python train.py --n_layer=11 --d_model=128 --n_experts=64 --experts_per_token=4 --d_expert=64 --d_shared_expert=64 --activation="gelu" --moe_layers=[0, 1, 2, 3, 4, 5, 6, 7, 8, 9, 10] --router_score="sigmoid" --normalize_top_k=true --routed_scale=1.0 --balance_loss=0.000261 --balance_bias=true --n_groups=4 --groups_per_token=2 --init_std_router=0.013 --lr_router=0.000772 --n_head=4 --n_kv_head=1 --head_dim=64 --vocab_size=16991 --norm="layernorm" --norm_place="pre" --norm_eps=1e-06 --positions="rope" --rope_base=9820.0 --rope_fraction=1.0 --qk_norm=false --attn_scale=0.125 --tie_embeddings=false --parallel_block=true --init="normal" --init_std_qkv=0.0398 --init_std_o=0.0 --init_std_up=0.0398 --init_std_down=0.0 --optimizer="soap_variant" --lr=0.00532 --beta1=0.95 --beta2=0.95 --weight_decay=0.0 --lr_head=0.0119 --grad_clip=1.0 --warmup_steps=200 --schedule="wsd" --decay_fraction=1.0 --decay_shape="linear" --final_lr_fraction=0.05 --batch_tokens=65536 --seq_len=1024 --doc_mask=false --train_tokens=366000000 --steps=5585 --dataset="wikipedia_en"
Below are experts of layer 8 (counted from 0) of a mixture-of-experts language model. Rows are named router (the router's row for the expert), up (a neuron's input weights, with its number), down (a neuron's output weights, with its number) and show model dimensions 0-127. Each number is 128 + 24 x the weight over its row's rms, rounded and kept within 0 to 255.
Before each expert's rows: "comes before" lists some tokens at least twice as common just after its tokens as in all text; "comes after" lists some tokens at least twice as common just before its tokens as in all text. This comes from a sample of Wikipedia text that the model never trained on. Tokens count by the router's weight.

# expert 54
comes before: ":", " |", " by", "(", " votes", "=="
comes after: "-", "|", " |", " •", "==", " Preceded"
router [118  88 132  94  61 137  95  95 131 186 109 128 158 153  92 128 115  87 158 144 144 124  63 141 116 133 146 106 124 135 108 191 128 137 114 108 150 141 117 121 153 105 130 140 140 170 125 132 121 140 134 100 148  74 121 147  90 138 129 137 135 151 125 134 145 100 116 124 136 146 141 142  92 154 126 150 130 132 132 134 118 117 150 154 131 130 154 119 110 123 139 132 139 104 118 138 110 150 168  80 141 141  96 117 110 134 134 122 152 173 172 149  80 122 142 119 120  91 159 115 123 143 105 120 102 205 112 122]
up0 [125 104 176 110 109 142 136 147 152 106 120 107 136 145 129 140  91 125  97 153 167 138 122 127 127 158 136 119  78 148 126 113 114 123 111 123 136  94 114 141 122 131 163 157 134 157 130  94 119 129 151 141 116 131 147 109 159 153 140  73 123 154 154 125 134 135 169 139 142 145 139 130 148  93 102 152  91  94 158 107 111 114 134 118 144 161 152 138 125 100 113 207 130  89  95  76 101 103  99 192 146 150 113 128 177  94 158 183 140 130 139 147 137  95 119 142 122  94 145 134 126 147 138 104 125 147 143 116]
down0 [169 148 112 129  55 167 159 124 125  95 139 106 103 113 154 135 146 139 139 147 158 140 112 156 135  90 138  73 151  95 125 145 139 130 103 135 138 141 169 131 141 161  95 126 144 144 127 171  95 134 144  78 107 154 179 148 150 123 127 121 143 139 129  91  96 110  81  89 133 115 121 141 142 151 150  86 110 111 164 127 116 117 150 121 106  84  90 141 137  92 121 143 160 135 123 107 136 107 112 148  99 122 107 121 158  93 130 116 129 144 137  97 144 168  86 136 117 122 131 114 128 148 123 157 158  84 148 118]
up1 [106 123 138 119  74 157  96  78 125 121 120 128 111 138 147 103 156 146 128 143 122 148 120 127 105 122 133 112 127 128 136 137 117 138 125 109 171 160 138  87 177 140 141 122 110 147 134 166 169 134  70 137 141 121 136  83 130 124 123 158 133 165 122 110 132 114 167 158 127 126 147 138 176 109  94  82  74 165 148  93 104 113 136 120 157 152 101 126 161 129 111 115  94 171 120 156 142 119 175 131 118 152 140 101 113 102 125 142 150 167 131 147 125 155 141 129  96 123 171 130 124 112 127 124 145 167  68 152]
down1 [128 145 143 172 124 112 119 103 138  98 100 128 132 126 153  99 185 106 136 113 109 137 139 120 129 126 143  93 133 157 182 121 155  89  84 126 121 118 149 174 150 167  92 122 182  76  99 117 116 143 130 115 127 172 123 130 163 103 107 154 130 132 119 140 131 145 146 133  85 105 134 114 117 125 110 131 140 106 134 128  97  78 150  97 130 195  99 121 103 106 123 162 128 182 109  92 133 101 143 138 143 101 158 149 115 138 121 119 128 147 134 114 151 119 148 107 133 115  95 135 168 138 163 140  90 102 128 159]
up2 [128 108 140  84 151  85 130 120 114  99 106  80 100 131  96 129  98 120 147 160 117 128  95 170 105 154 114 147 129 121 120 170 134 135 145 151  74 112 146  79 128 148 136 169 147 116 118 122 156 134 138  91 116 114  92 145 112 188 108 106 101 163 108 112 103 150 116 125 137  91 182 136  99  96 143 148 108 146 149 115 139 130 169 166 130 126 176 108 102 109 136 123 140  92 144 146 134 128 137 120 145 137 194 134 116 133 161 154 147 172 123 161 135 130 112 139 100 127 133 156 117 108 127 115 106 144 152 145]
down2 [112 153 131 142 157 142 136  92 115 133 113 121 167 126  59 111 128  94 155 134 125  98 138 148  97 125 121 133 118 150 108 152 160 100 136 116 142 186 145 137 115 132 103 129 110 142 127 101 109 111 106  78 128 107 122  92 151  71 121 128 127 178 188  89 109 134 155  73 168 157 132 156  68 101 146  97 121 161  86 145 126 105 149 130 146 124 104 153 138 116 151 105 167 109 127 153 144 152 153 151 125 103 131 116  92 135 140 130 146 137 164 112 115 141 152 143 122 141 149 149 131 133 137 150 145 131 142 113]
up3 [153 114 147 112 110 134  98  72 113 172 136 103 104 148  94 124 106 102 113 108 146 116 143 121 148 120 127  92 160 109 121 142 180 164 150 107 158 101 116  97 127 120 170 106 122 164 123 114 126 121 144 136 154 107 124 149 109 119 129 143 158  84 141 105 129 143 123 118 108 146 105 172  96 132 145 159 122 156 144 110 104  90 121 125 148 134  89 116 137 129 118 135 146  98 132 166 154 113 160 123  91 116 133 105 138 120  97 150 166 190  93 159 138  84  87 118 143 102 135 155 146 169  92 168 127 166 134 137]
down3 [182 146 128 111 143 188 102 122 162 124 129 157 132 150 154 121 133 153  91 125 158 125 162 130 137 122 101 155 141 132 134 105 156 153 140  91 117 150 149 133 139 125 131 122  94  95  88 115 167 138 105  93 137 108 135 133  75 114 142 114 113 111 152 118 144 177 154 107 133 130 154 104 144 134 112 107 141 155 153 126  79 150 189 144 140 148 106 121 126 136 144 111 188 125 175 103  94 126 126 111 146 133 150 138 107 130 132 135 132 150 146 136 139 164 131 135 131 146 104 119 138 146  90 165  80 160 176  90]
up4 [ 96 119 131 125  89 116 147 135 140 158 130 142 118 138  83 166 110 166 159 118 166 139 107  84 124 115 158 150 103 158  92 157 118 115 168 117 169 120 151 120 143 151 103 178  74 116 144 148 118 107 143  91 136 113 122 109 128 117 117 149 176 164 127 148 157 108 133 131 151 127 129 131 111 141  71 127 118 111 107  72 127 117 167 161 150  88 147  81  96 123 126 108 147 114 100 151 132 122 158 162  90 109 132 125 119 130 133 125 123 149 157 123 154 164 129 166 122 133 114 103 158 141 167 147 131 159 122 112]
down4 [116 133 157  97 115 112 132 126  93 155 138 123  80 117 151 101 134 147 143  90 137  93  95 124  83 153 117 108 163 117 128 121  84 116 151  95 109 122 146 135 134 108 116 131 117 116 116 106 132 114 154 182 147 168  75 115 133 147 121 156 138 177 139  85 142 109 139 104 103 181 115 132 185 140 109 127 153  81 110 111 119  87 150 129 105 128 116 129 104 140 104 128 152  88 134 122 109 129 131 126 118 154 112 130 157 127 182 156 182 151 121 134 116 135 159 132 112 148 147 115 128 151 172  87 100 143 101 122]
up5 [148 143 132 135  88 122 116 133 128 123 138 124  86 157 139 119 111 121 163 167 132 139  66 134  89  78 111  97 102  95 153 124 145 136 111 143 191 154 160 130 123 119 153 147 154 159 117 125  77  89 136 120 123 133 116 162 101 170  96 124 166 100 158 136 164 152 105 116 143 115 120 140 127 146 128 106 132 116  99 126 133 117 120 120 146 128 139 152 184 148 137 113 119 140 144 134  88  87 163 131 116 153  81 146 117 116 150 135 167 152 138 159  99 155 130 139 117 121 144 131 128 140 131 141  56 158 109 104]
down5 [147 117 146 140 130 112 116 133 144 157 140 141  96 129  83 100 124 116 135  92 161 118 153  72 128  91 111 140 114 127 156 126 141 133 169  83 146 124 109  99 146 116 106 177 118 145 112  74 128 121 101 138 173 107 144 112 137 129 167  89 182 121 152 129 118 134 145 140  93 137 165 110 127 131 180  99 182 144 148 141 171 158 129 134 132 134 105 100 145 120 150 126 121 101 120 115  93 113 124 133 102 103 137 153  96 113 126 101 134 110 170 136 150 153  98 123  77 110 120 138  83 147  90 115 127 118 158 142]
up6 [107 163 140 115  96 136 140 126 141 120 138  89 153 154  90 151 114 125  72 114 121 107 108 142 154 119 154 116 106 113 135 138 143 153 100 154 143 116 103  94 129 112 106 110 142 141 110 156 146 111 148 138 115 101 111 163  78 161 122  83 122 131 133 153 110 105  92 108 138 132  96 164 163  98 127 167 127 161 182 130 104 130 131 146 112 127 148 142  96  95 115 141 126 153 136 159 128 164 109  96  81 154 123 124 154 124 119 140 133 127 152 146  73 119 129  81 184 147 164  83 129 145 138 110  98 144  94 140]
down6 [ 96 130 173  99 131 130 153 148  83 118  93 152  97 133 168 143 121 132 107 123 110  96 121 109 121 144 129 103 161 141 146 160 102 122 137 152 129 103 110 151 114 180 120 119 113 109 170 169 141 173 144 119 126 151 124 107  87 105 155 142  91  87 131 107 106 154 141 109 140 110  97 113 102  79 131 142 136 139 129 146  93 132  90 150  73 129 145 113 148 135 124 151 126 119 135  98 125 117  94 179 150 112  89 115 150 135  76 158 136 135 130 132 126 132 156 116 112 121 114 167 104 137  87 170 168 160 134 137]
up7 [118 162 109 114 134 128 130  93 101 133 118 133 182 142 139 130 160 111 180 137 166  85 109 129 105 136 125 106 151  91 150 174 153 133 134 102 145 136 103 168 131 120 160 141 142 114 171 124 137  99 125 131 129  74 135 151 121 128  92 154 111 103 118 115 102 146 143 147 117 132 186 121 139 126 113 112 106 113 132 159 118 166 122 168 129 154 110 115 135 126  96 132 131 143 128 164 163 110  89  31 111 117 101 131 151 134 134 107 114 119  93 122 113 137 118 111 181 117 138 104  81 130 149 138 125 111 113 136]
down7 [106  99 129 150 126 110 123 135 129  98 141 137 136 137 126 181 153 123 123 103 115 144 100 110 123 144 127 167 118 102 186 147 146  89 117 129  77 127 129  82 127 154 132 117 147 128 123 105  92 127 101 153 147 131 149 123 157 146 119 115  95 115 140 127 118  95  97 150 143 142 173 120  89 130 140 113  54 149 127 141 132  90 136 123 152 126 122 111 123 160 141 158 103  83 139 107  77 124 155 184 116 111 137 160 129 153 144 104 117 112 146 124 127 165 130 123 106 164 107  77 162  94 155 139  99  89 139 106]

# expert 56
comes before: " |", " (", ";", ":", " hold", "("
comes after: " |", "|", ":", ";", " M", " –"
router [ 96 120 118 121 101 100 109 143 103 152 141 174 124  83 125 131  97 121 102 133 130 139  59 155  85 164 147 121 162 124 107 137 106 139  93 116 129 147 121 123 146 145 175 133 102 156 106 154 124 137 156 101 144  78 155 162 118 144 118 161 141 144 108 118 139  69 145 133 169 129 106 128  77 119 147 134 128 142 126 115 136 140 126 152 114 107 127 115 106 135 119 109 152 106 117  95 170 147 185 157 114 140  94  94 127 158 119 138 141 181 144 143 110 132 118 110 116  82 138 134 123 167 143 124 133 166  93 118]
up0 [137 151 101 101 159 149 129 104 143 101  94 108 150 106 123  98 108  90 136 154 156 119 122 161 108 162 113 131 141 110 153 145 141 158 120 135 132  93 189 100 141 138 118 113 109 175 155 121 133 134 101  46 149 101  99  86 150 134 134 159 114 179  84 147 168 108 166 117 135 144 116 120 148 142 156 181 121 123 101 131 163 119 158 107 170 100 107 131 104 144 100 129 110 122 155 133 147 119 143 109 106 145 121 166 152 126 151 139 136 131 140 109 128 138 131 140 159 139 114  97 145 122  99 123 105 159 100 149]
down0 [ 86  82 123 133 105 106 123 148 117 150 166 106 180 129 110 130 130  95 146 132 154 123  88 142 141 114 158 132 168 127 104 151 124  88  99  97 114 175 160 143 128 126 127  93 162  93 148 124 140 130 120  97 104 120  95 131 112 131 134 175  93 118 155 169 128  94 137  98 147 165 141 125 105 134 129 135 146 157 156 153 129  78 145 147 131 127 128 158 124 130 159 139 147  70 147 145 141 143 172 110 121 145 132 114 108 110 156 117 163 125 116 134 106 122 159 139 107 132 115 131 149 128 124 157 110  73  60 140]
up1 [147 102  97 157 113 119 123 105  73 154 114 163 147 150 139 100 109 122 119 147 148 105 147 143 105 168 115 163 119 145 160 119 119 112 126 188 127 133  94  91 110 137  91 136 154 150 133 118 114 160 127 131 105 125 149 104 129 135 134 119 125 117 173 135 104 163 122 116 150 140 130 122 129 122 129 105  73 104 146  76 156 132 134 110 161 127 129 145 110 163 121 129 131 147 124 158 133 125 113 140 124 135 132  85 158 118 111 124 137 172 128 184  90 173 103 176 124 150 109 107 103 155 134  91  84 172 109  80]
down1 [115 132 194 134 149  90 103 118 140  98 141 100 100 127 131 156 147 114  92 114 155  96 171  74 135 146 149 146  88 149 120  97 125 162 176  88 128 133 105  91  87 100 118 132 117 110 132 129 143 118  92 141  96 148 114 130 122 115  88  90 121 134 138 122 163 155 129 147 118 110 141 124 124 116 109 121 146 163 125 104  99 103  71  82 156 126 146 117 132  85 115  85 108 115 146 126 150 126 143 151 117  99 128 143 122 171 178 118 140 147 106 165 145 108 147 128 136 164 111 149 118 102 101 110 127 105 116 131]
up2 [153 163 121 105 121 141  97 140 163 118 126 130 169  94 134 108  79 135 127 181 159 131 133 156 114 121 117 133 161 145 149 127 108 148 103 138 106  84 110 129 156 137 122 132 110 100 107  93 109 114 159 109 119 103 116 151 155 181 139 111 122 124 135 134 122  98 125 142 131 129 105 130 146 143 120 159 113 134 187 117 143 149 141 153 149 125 128 120 121 165 119 149 140 131 132 112 179  97 120 147 134 101 117 138 141 181 154 120 113 127 128  99 153 154 111  67  68 106 100 147 101 153 135 182  93 171 162 102]
down2 [115 124 145 112 165 165 127 152 167 119 111 131 137 149  98 117 118 122 128 102 101 159 170 109  86 132  94 155 135 109 158 110 127 106  89 152  89  99 124 186 125 139 141  98 117 129 164  84 155 160 117 103 147 149 148 131 144 117 134 131  80 139 156 164 161 141 148 117  95 117  78 100 144 126 143 184 141 129 129 141 115 102 124  87 111 117 131 168 134 136 123 190 124 164 110 149 119 104 116 136 117 115 109 122 136  91 129 140 114 174 136 132 104 110 116 130 124 143  94 133 127 118 123 125  70 147 170 112]
up3 [106 102 133 105  97  93 109  94 147 110 141 145 115 123 159 156 143  85 152 187 163 125  86 134 102 161 139 126 157 121 133 155  92  88 147 129 129 159 106 128 125  86 146 143 161 140 106 139 142 140 143 153 132  86 132 112 108 182 139 147  79 147 127 108  74 113  97 121 116  98 104 138 130 112 146 140 113 149 118 101 125 123  97 142 123 178 123 168 148 106 117 154 119 110 123 116 145 119 155 145 151 110 134 128 123 154 110 190  93 108 103 114 148 114 116 155 159 138 151 127  81 111 114 103 154 142 108 149]
down3 [129 126 145 126 135 151 168 193  71 148 143 133 133 143 130 125 129 111  88 119 154 155  98 151 131 138 151 113 124 142 125 131 164 123 124 138 133 138 105 131 103  73 126 101 182 136 120 112 156 162 117 141 102 101 167 118 134 114 151 122 128 120 152 134 105 104 180 131 118 136 149 101 128 126 134 164 184 146 108 106 111 128 127 144 122 112 154 123 145  96 180  98 136 122 146 166 102 111 164 167 135 151 160 160 149  97 112 155 132 162  97  92 108 164 158 132 164  91 125 149 128 133 142 140  90 133 112  98]
up4 [148  90  97 113  78 112 125 166 100 170 105 124 140 145 124 136 154 123 154 134  70 144 180 146 126 126 105 107 148 135 139  90  92  99 160 123 100  94 122 122 146  98 110 140 102 132  69 143 136 115 145 129 141 155 160 179 149 130 107 138 138 105 109 125 109 124  93  98 133 131 156 152 139 123 120 189 141 129 136 136 118 114 100 119 151 105 166 117  91 184 159 133 115 129 113 124 104 114 132 138  93 108 134 147 138 160 128 141  72 144 154 142 130 154 157  92 117 110 121 127 138 148  91 148 159 149 110 119]
down4 [102 160 124 116  76 142 131 103 133 134 127 119 148 154 148 135 152 156 126 113 129  92 115 103 169 137 125 108 122 137 129 114 107 141 146 128 134 124  81 129 153 129 152 130 126 112 133 133 104  80  91 171 146 137  78 173 141 152 128 131 122 125 123 160 108 112 161  81 101 166 114 156 158 162  94  79 146 193 141 122 113 129  78 139 158 140  94 120 127 145 130 119 161  80  95 148 128  88 138 133 161  92 165 162 149 141 137 125 150 127 100 131 152 144  92 149 153 119 166 108 117 120 138 126 134 101 144 140]
up5 [120 111 104 107 129 115  92 137 104 150 114 127 115  98 125 156 106 126 110 137 115  68 180 120 139 131 140 111 143 102 147 154 151 135 114 124 152 145 133 141 187 105 101 127 155 144 123 155  93 139 148 122 151 132 127 149 108 129 137 141 132 127 145 107 103 112 142 119 160 110 165 147 110 126 103 177 158 158 137  97 148 148  89 150 114 125 151  84  78 124 107 112 149 117 113 125 128 110 131 137  93  94 161 142 101  97 120 158  82 119 117 118 111 122 138 134  89  87 173 134 143 176 156 161 155 163  75  95]
down5 [146  87  91 129 141 132 151 127 145  51 120 145  94 140  87 171 148 137 106  68 128 115 146 127 132 126 130 122 123 108 103 113 116 121 128 141 133 107 137 133 106 113  91 107 160 122 118 145 134 128  88  82 168 158 138 138 156 103 134 130 103 113 132 145 137 159 145 160  88 115 142 128 108  92 167 142 151 154 107 125 131  66  95 124 127 100 104 140 131 123 105 117 107 124  91 109 138 150 123 153  91 137 105 150 170 163 111 111 135  88  96 108 127 108 155 144 190 138 140 159 113 132 132 127 106 135 113  90]
up6 [124 103 101 153 128 125 121 132 109 125 116 134 183 124 141 148  85  97  96 135 106 122 169 166 134 160 126 177 127 131 137 145 103 101  95 117 139 128 153 137  98 145 117 168 150 135 112 171  90 172 131 109 114  92 103 158 111 137 127 175 162 125 122  90 104 102  99 133 171 134 115  99 135 136 180 147 128 129 192 131 172  85 157 106 121 142 155 150 142 115 147 111 135 173 136 121 148  97 159 116 133 159 141 138 123 122 112 160 117 146 128 125 109  98 116 117 112  88 154 139 139  96  92  97 120 135 132 122]
down6 [143 116 114 118 124 124 140 124 145  85  99 113 143 125  99 132 124 104 131 179 110 107 194 143 161  77 125 150  84 119 116 172 170 162 146 101 111 129 112 124 171 151 137 170 132 149 114 137 119 125 150 136 113 113 109 115  77 109  86 136 129 105  97  88  84 132  93 184 109 110 139 141 112 138 136 121 113 131 153 137 157 143 143 136 125 158 144 133  93 118 103 169 156 168 118 118 116  97 103 122 142 157 135 119 117 143 173 105 119 120 113 142 153 132 122 121 104 136 148  72 148 113 113 115 147 148 165 100]
up7 [143 129 122 161  76 146 113 132 127 111 134 126 152 116 100 116  69 169 109 131 115 148 144 100 136 155 135 112 149 189 136 136  82 145 134 145 130 153 163 140 142 123  95 123 123 200 137 132 129 143  97 134 159 135 133 161 139 135  81 132 154  95  94 119 139 138 104 118 140 118 143 129 119 143 163 170 158 146 149 134 132 118 144 110 121 165 107 128 127 133  97 108  90 172 102 149 127 138 162  55 141 139 125 111 117 110  97 124 131 152 146 159 120 124 136 103 158  77  87 124 113 138 144 126  94 104 115 149]
down7 [151 157 145 129  93 141 122  75 150 146 128  74  63 124 117 128 130 155 167 120 131 198 120 106 140 127 133 136 145 174 149 175 145  94 137 154 108 128 158 107 154 126 136 117 118 130 134 104 135 129 122 117 147 148  93 128 127  99 121  98 105 158 101 112 123 142 152 149 125 106 171 138 124 168 135 150 135 123 156 124 129 124 129 126 133 127 107 163 117 101  82  85 104  89 132 141 158 134 136 149 119 112 143 179 151 100  82 102 129 161 128 137 148 143 152 142  94 154 163 152 140 132 150 130  88 122 135  81]

# expert 30
comes before: "-", " of", " to", " century", "ed", " round"
comes after: " a", "-", " was", " the", " as", " is"
router [145  81 118 126 114  92 111 180 122 170  76 141 110 142 150 124  88 100 133 176 141 123 113 155 130 185 144 155 137 115 126 103 129 114 131 107 124 130 111 140 167 127 142 153  92 155 100 148 126 130 150 123 145 120 133 152 151 141 180 118 138 113 117  88 149 110 150 118 156 148 124 115  85 149 109 119 105 146 109 145 169 143  86 149  86 118 152 135  97 136 137  70 140  93  78 120 140 135 125 101 154 134 114  94 109 118 113 107 154 133 170 117 140 127 126 127 155 151 161 125 155 179 132 115 111 108 109  97]
up0 [165 125 136 150 159 127 138  96 121 154 134  92 121 125 128 114 103 117 115 159 144 172 110 148 131 173 104 129 158 114 150  94 170 130 145 101 100 171 112 156 120  78 160 132 107 122 125 115 176  84 160 141 129 126 133 169 123 154 116 112 122 154 132 131  95 128 213 164 137 137 136 114 122 137  90 128 108  91 153 133 118 117 123 142  72 101 124 137 150  98 155  76 120 108 137 109 113 126 114 127 114 114 147 130 137 131 126 164 130 129 159 142 109 108 116 126 136 155 152 144 178 172  91 142 141 116 105 137]
down0 [161 153 179 157  99 100 112 105 148  70 147 175 134 138 119 156 111 168 153  82 120 150 136 149 134 104 130  87  83 122 122 152 146 146 161 180 108  99 129 118 162 125 144 123 104 126 114 112 136  62 122 124 122  84 147 130 108 139 107 108 120 134 102 102 129 174 112 124 148 118 182 154 142 119  94 130 129 126 121 110 133 121 146 121 190 125 134 126 139 145 113 150 147 150 141 123 120 112 159 156 112 124 122 158 150 118 162  94 114 144 146 155 130 131 154 124 131 140 105  99 157 142 114 174 136 153 158 107]
up1 [ 95  99 149 123 113  98 114 125 132 105  77 100 144 138 153 124 103  87 122  94 162 134 110 130 124 133 134  91 122 100 101 162  98 108 143 122 116 159 126  81 119 147 135 107 160  87 149 122 149 129 123 142 120  99 124 155 167 101 127 133 153 155 116 142 116 149 108 113  95 156 118 121 103 131 164 143 128 123 168 130  89 122 127 131 143 159 154 122 102  93 132 144  97 184  58 138 104 183 151 100  99 118 146 114 127 101 117 145  99 146 121 166 135 176 154 136 170 133 126 134 115 142 117 147  79 121 120 101]
down1 [146 109 137  99 131  98 136 129 125  92 140 126 109  98 129 122 154 146 139 140 150  70 131 154 157 139 108 104 161 122 107 117  77 139 132 164  71  85  97  86 153  75 137 135 130 139 116 101 108 137 123 126 145 156 156 165 141 153 153 139 166 136 196 134 110 113 150 104  96 149 117 113 119 103 173 145 142  99 134 139 141 127 132 102 124 100 140 110 143 127 153 137 127 150 194 103 147 142 120 154 119 130  88 101 147  97 160 120 158 152 154 152 143 108 109 128 151  96 125 150 113 163 128 109 153 124 106 139]
up2 [104 115 151 120 150 142  92 173 128 141 123 145 111 107 159 151  90  78 162 147 138 116 151 161 152 147 124  77  84 128  96 121 157 113 105 109 152 112 142  78 170 113 150  95 115 163 127 103 135  95 143 147 147 130 111 129 170 132 213 129 133 137 127  99 127 142 127 148 115 120 130 107 147 125 106 141 167 103  92 105 133 146 145 168 146 137 167 135 154 135 124 122 151 145  92 135 118 110 140 124 153 148 152 120  93 103 134 149  89 101 136  97  91 135 144 158 169 151 119 144 104 140 130 111 131 112 136 103]
down2 [164  97 135 150 136 126 142 119 106 156 131 138 101 117 112 160 133 119  80  96 165 116 149 108  90 117 135 126 136 166 193 132  88  94  82 136 121 178 160  95 112 147  98 112 117 134 114 135 122  99 131 138 128 136 155 136 105 137 116 108 137 120 123 142 157 116 145 122 147 134 112 143 159  99 114 169 136 136 131 138 119 153 144 129 173 144 106 112 136 105 119 117 152  81 108 110 138 132  57 153 122 158 148 119 149  93 101 105 136  83 130  91 174 149 136 162  83 105 110 129  98 123 146  89 153 111 156 127]
up3 [123 164 147 147 119  93 126 153 107 145 126 169 101 128 145 113  92 185 137 191 111 103 150 121 142 140 154 111 120 156  94 110 187 127 116 136 113 121 133 158 120 129  91 120 104 117 122 172 125 123 133 127 104 129 124 144 126 151 152 146  92 122 144 162 187 123 113 125 165 158  97 155  82 111 117  85 132 119 138 125 112 142 148 155  96 123 198 136 135 107 131 163 136 123 120 143 149 113 165 110 131 119 109 113 101 152 154 120 133 146 175 118 136 113 131 147 170 139 173 146 120 159 115 112 118 156 144 164]
down3 [170 110 137 146 155 165 162 122 133 117 113 141 142 119 150 110 106  95 170 125 131 130 137 168 123 144  93 162 117 136 164 160 133 146 156 138 192 106 100 133 124  68 138 132 135 117 140  70 140 192 127  94 110 112 145 137 129 151 125 128  93 137  95 104 141 158 151 164 166 136 103 106 113  93  83 147 138 116 121 104 125 129 141 162 150 107 113 153 127 103 148  93 123 140 116 128  97 133 108 130 107  94  96 150  97 104 133 135 106 109 123 106 125 161 101 117 118  79 118 172 142 124 118 142 113  91 142 129]
up4 [132  76 148 155 115 146 124 153 110 151 129 138  92 131 139 158 115  97 161 123 116  83 117 101 130 155 163 125 110 138 128  98 127 117 143 102 117 138 100 141  79 124 106 120 139 125 104 152 117 160 142 157 151 127 136 185 101 119 140 142 120 134 177 128 157 137 148 107 135 108 117 108  80 141 140  78 144 113 154 133 153 142 164 159 125 115 124 111 119 132 126 130 137 140 142  98 127 122 172  91  94  90 222 111 167 146 154  95 110 150 131 141 181 139 159 162 128 119 135 120 146 147 129 108 122 113 153 115]
down4 [152 123 120 138 145  89 175 118  96  94  78 136  84 110 127 192 152 102 143 135 135 108 125 130 134 131 159  98 112 103 144 106 108 112 105 135 138 172 156 162 115 105 171 176 177 113 144 139 114 192  98 120 128 109 146 145 137 140 100 139 120 105 126  86  86 109 124 156 122 144 143 106 116 100 105  90 117 102 148 111 129 109  81 160 101 104 124  92 133 151 157 125 158 165 128 136 122 112 156 124 142 102 141 104  96 144 115 117 110 117 131 141 162 135 159 120 109 110 140 116  94 129  98 106 121 112 147 126]
up5 [160 156 119 122 114 128 161 132 119 136 140 104  88 154 164 145 127 175 133 116 124  79 102 162 100 146 135 132 140  91 103  86 157 154 143  89 151 127 157 143 185 131 118 156 125 151  98 139  97 148 137 117 143 141 133 154 110 132 127 111 118 109 140 143 138 140 116 155 108 125 103 122 118 118 110 154 145 138 111 204 149 121 105 125 120 182 162 115 107 146 123 144 129 157 135 128 111 115 145  97 159 134 146 122 132 130 142  76  88 110 167 140 102 132  93 134 174 149 114 146 146 143 157 139 151 120 203 131]
down5 [127 120 144 185 113 178 171 146 164  93 135 139 108  84 148 128 108 119 124 186 102  98 158 128 142 163 114 100 166 118 122 110 105 140 155 112 127 143 125  73 144 164 130 118 114 142  97 130 149 124 132 133 102 156 157 143 167  81 146 131 139  73 144 133 150 150 121  93 126  96 162 147 168 150  93 145 129 120 168 126 114 146 156 110  97 129 126 122 133 109 137 117 131 108 137 118 153 117 133  71 157  90 149 113 117 109 123 138 141 128 109  85 133 160 131 128 137 177 155 142 133 127 115 141 138 154 159 141]
up6 [123 126 101 140 114 119  90 106 112 121 108 128 106 158 139 101  75 137 118 149  61 113 105 147  61 174 124 160 134 142 145 140 127 104 123  99 123 103 156 140 190  97 102 134 115 124 140 163 144 110 125 170 135 146 101 121 122 114 153 114 136 118 111 109 178 128 153 158 159 155 136 134 124 111 119  85 125  93 114 129 122 139  69 127 129 136 121 126 120 136 102 144 154  82 138 110 104 112 153 126 148 151 153 156 114  92 141 122 135 154 106 136 134 108 137 100 107 185 138 161 112 119 164 156 120 114  90 119]
down6 [159 138 181 129 174 154 145 129 146 117 154  93 117 109 129 144 157 160 175 143 189 134 135 125 120  70 113  78 133 164 128 110 160 128 109 184 133 120 134 101 121 109 115 119 108 131 135 138 138 122 144 144 141 118 134 166  94 120 116 152 122 149 110 114 125 151 120 165 136 100 103 111 162 158 101 167 116 126 123 121 158 115 115 114 139 116 107 165 147 123 135 138 138 173 112 119 161 150 121 175 116 116  74 125  81 129 121 158 140 107 160 141 116 100 117  91 135 123  73 151 132 155 133  95 157 114 127 137]
up7 [123  95  93 124  83 110  89 127  97 130 119 101 105 169 144 126 157 147 158 163 136 107 141 151 114 142 131 147 157  75 141 100 103  93 154 125 160 131 122 141 120  73 122 114 103 112 130  97 150 125 104 143 186 154  95 158 148 137 151 153 126 166 133  89 129 140 165  89 148 138 113 147 110 133 140 104 153 123 116 123  83 105  86 134 148 146 153 134  74 128 116 140 137 157  94 110 150 124 118 128 125 120 121 140 119 100 115 155 129 158 139  95 119 119 164 128 146 158 137 134 110 128 144 120  79  65 104 118]
down7 [ 91 137 107 122 126  75 157  98 137  76 136 138 119 114 157 139 157 134 159 110 140 104 159 140 161 150  84 122 148 119 126 156 171 118 139 137 130 167 135  85 109 105  97  91  84  91 110 167 141 154 154 113 117 154 114 116 137 171 118 155 130 134 157 141 135 126 143 112  77 132 129 121 166 144 129 133  99 126 125 160 158 154 113 174 119 151 116 101  97 107 109 112 113  81 150 123 120 127 120 165 107 128 119 136 142 118 122 141 104  75 122 181 122 109 133 124 110 101  86  94 140 163 130 143 138 167 119 131]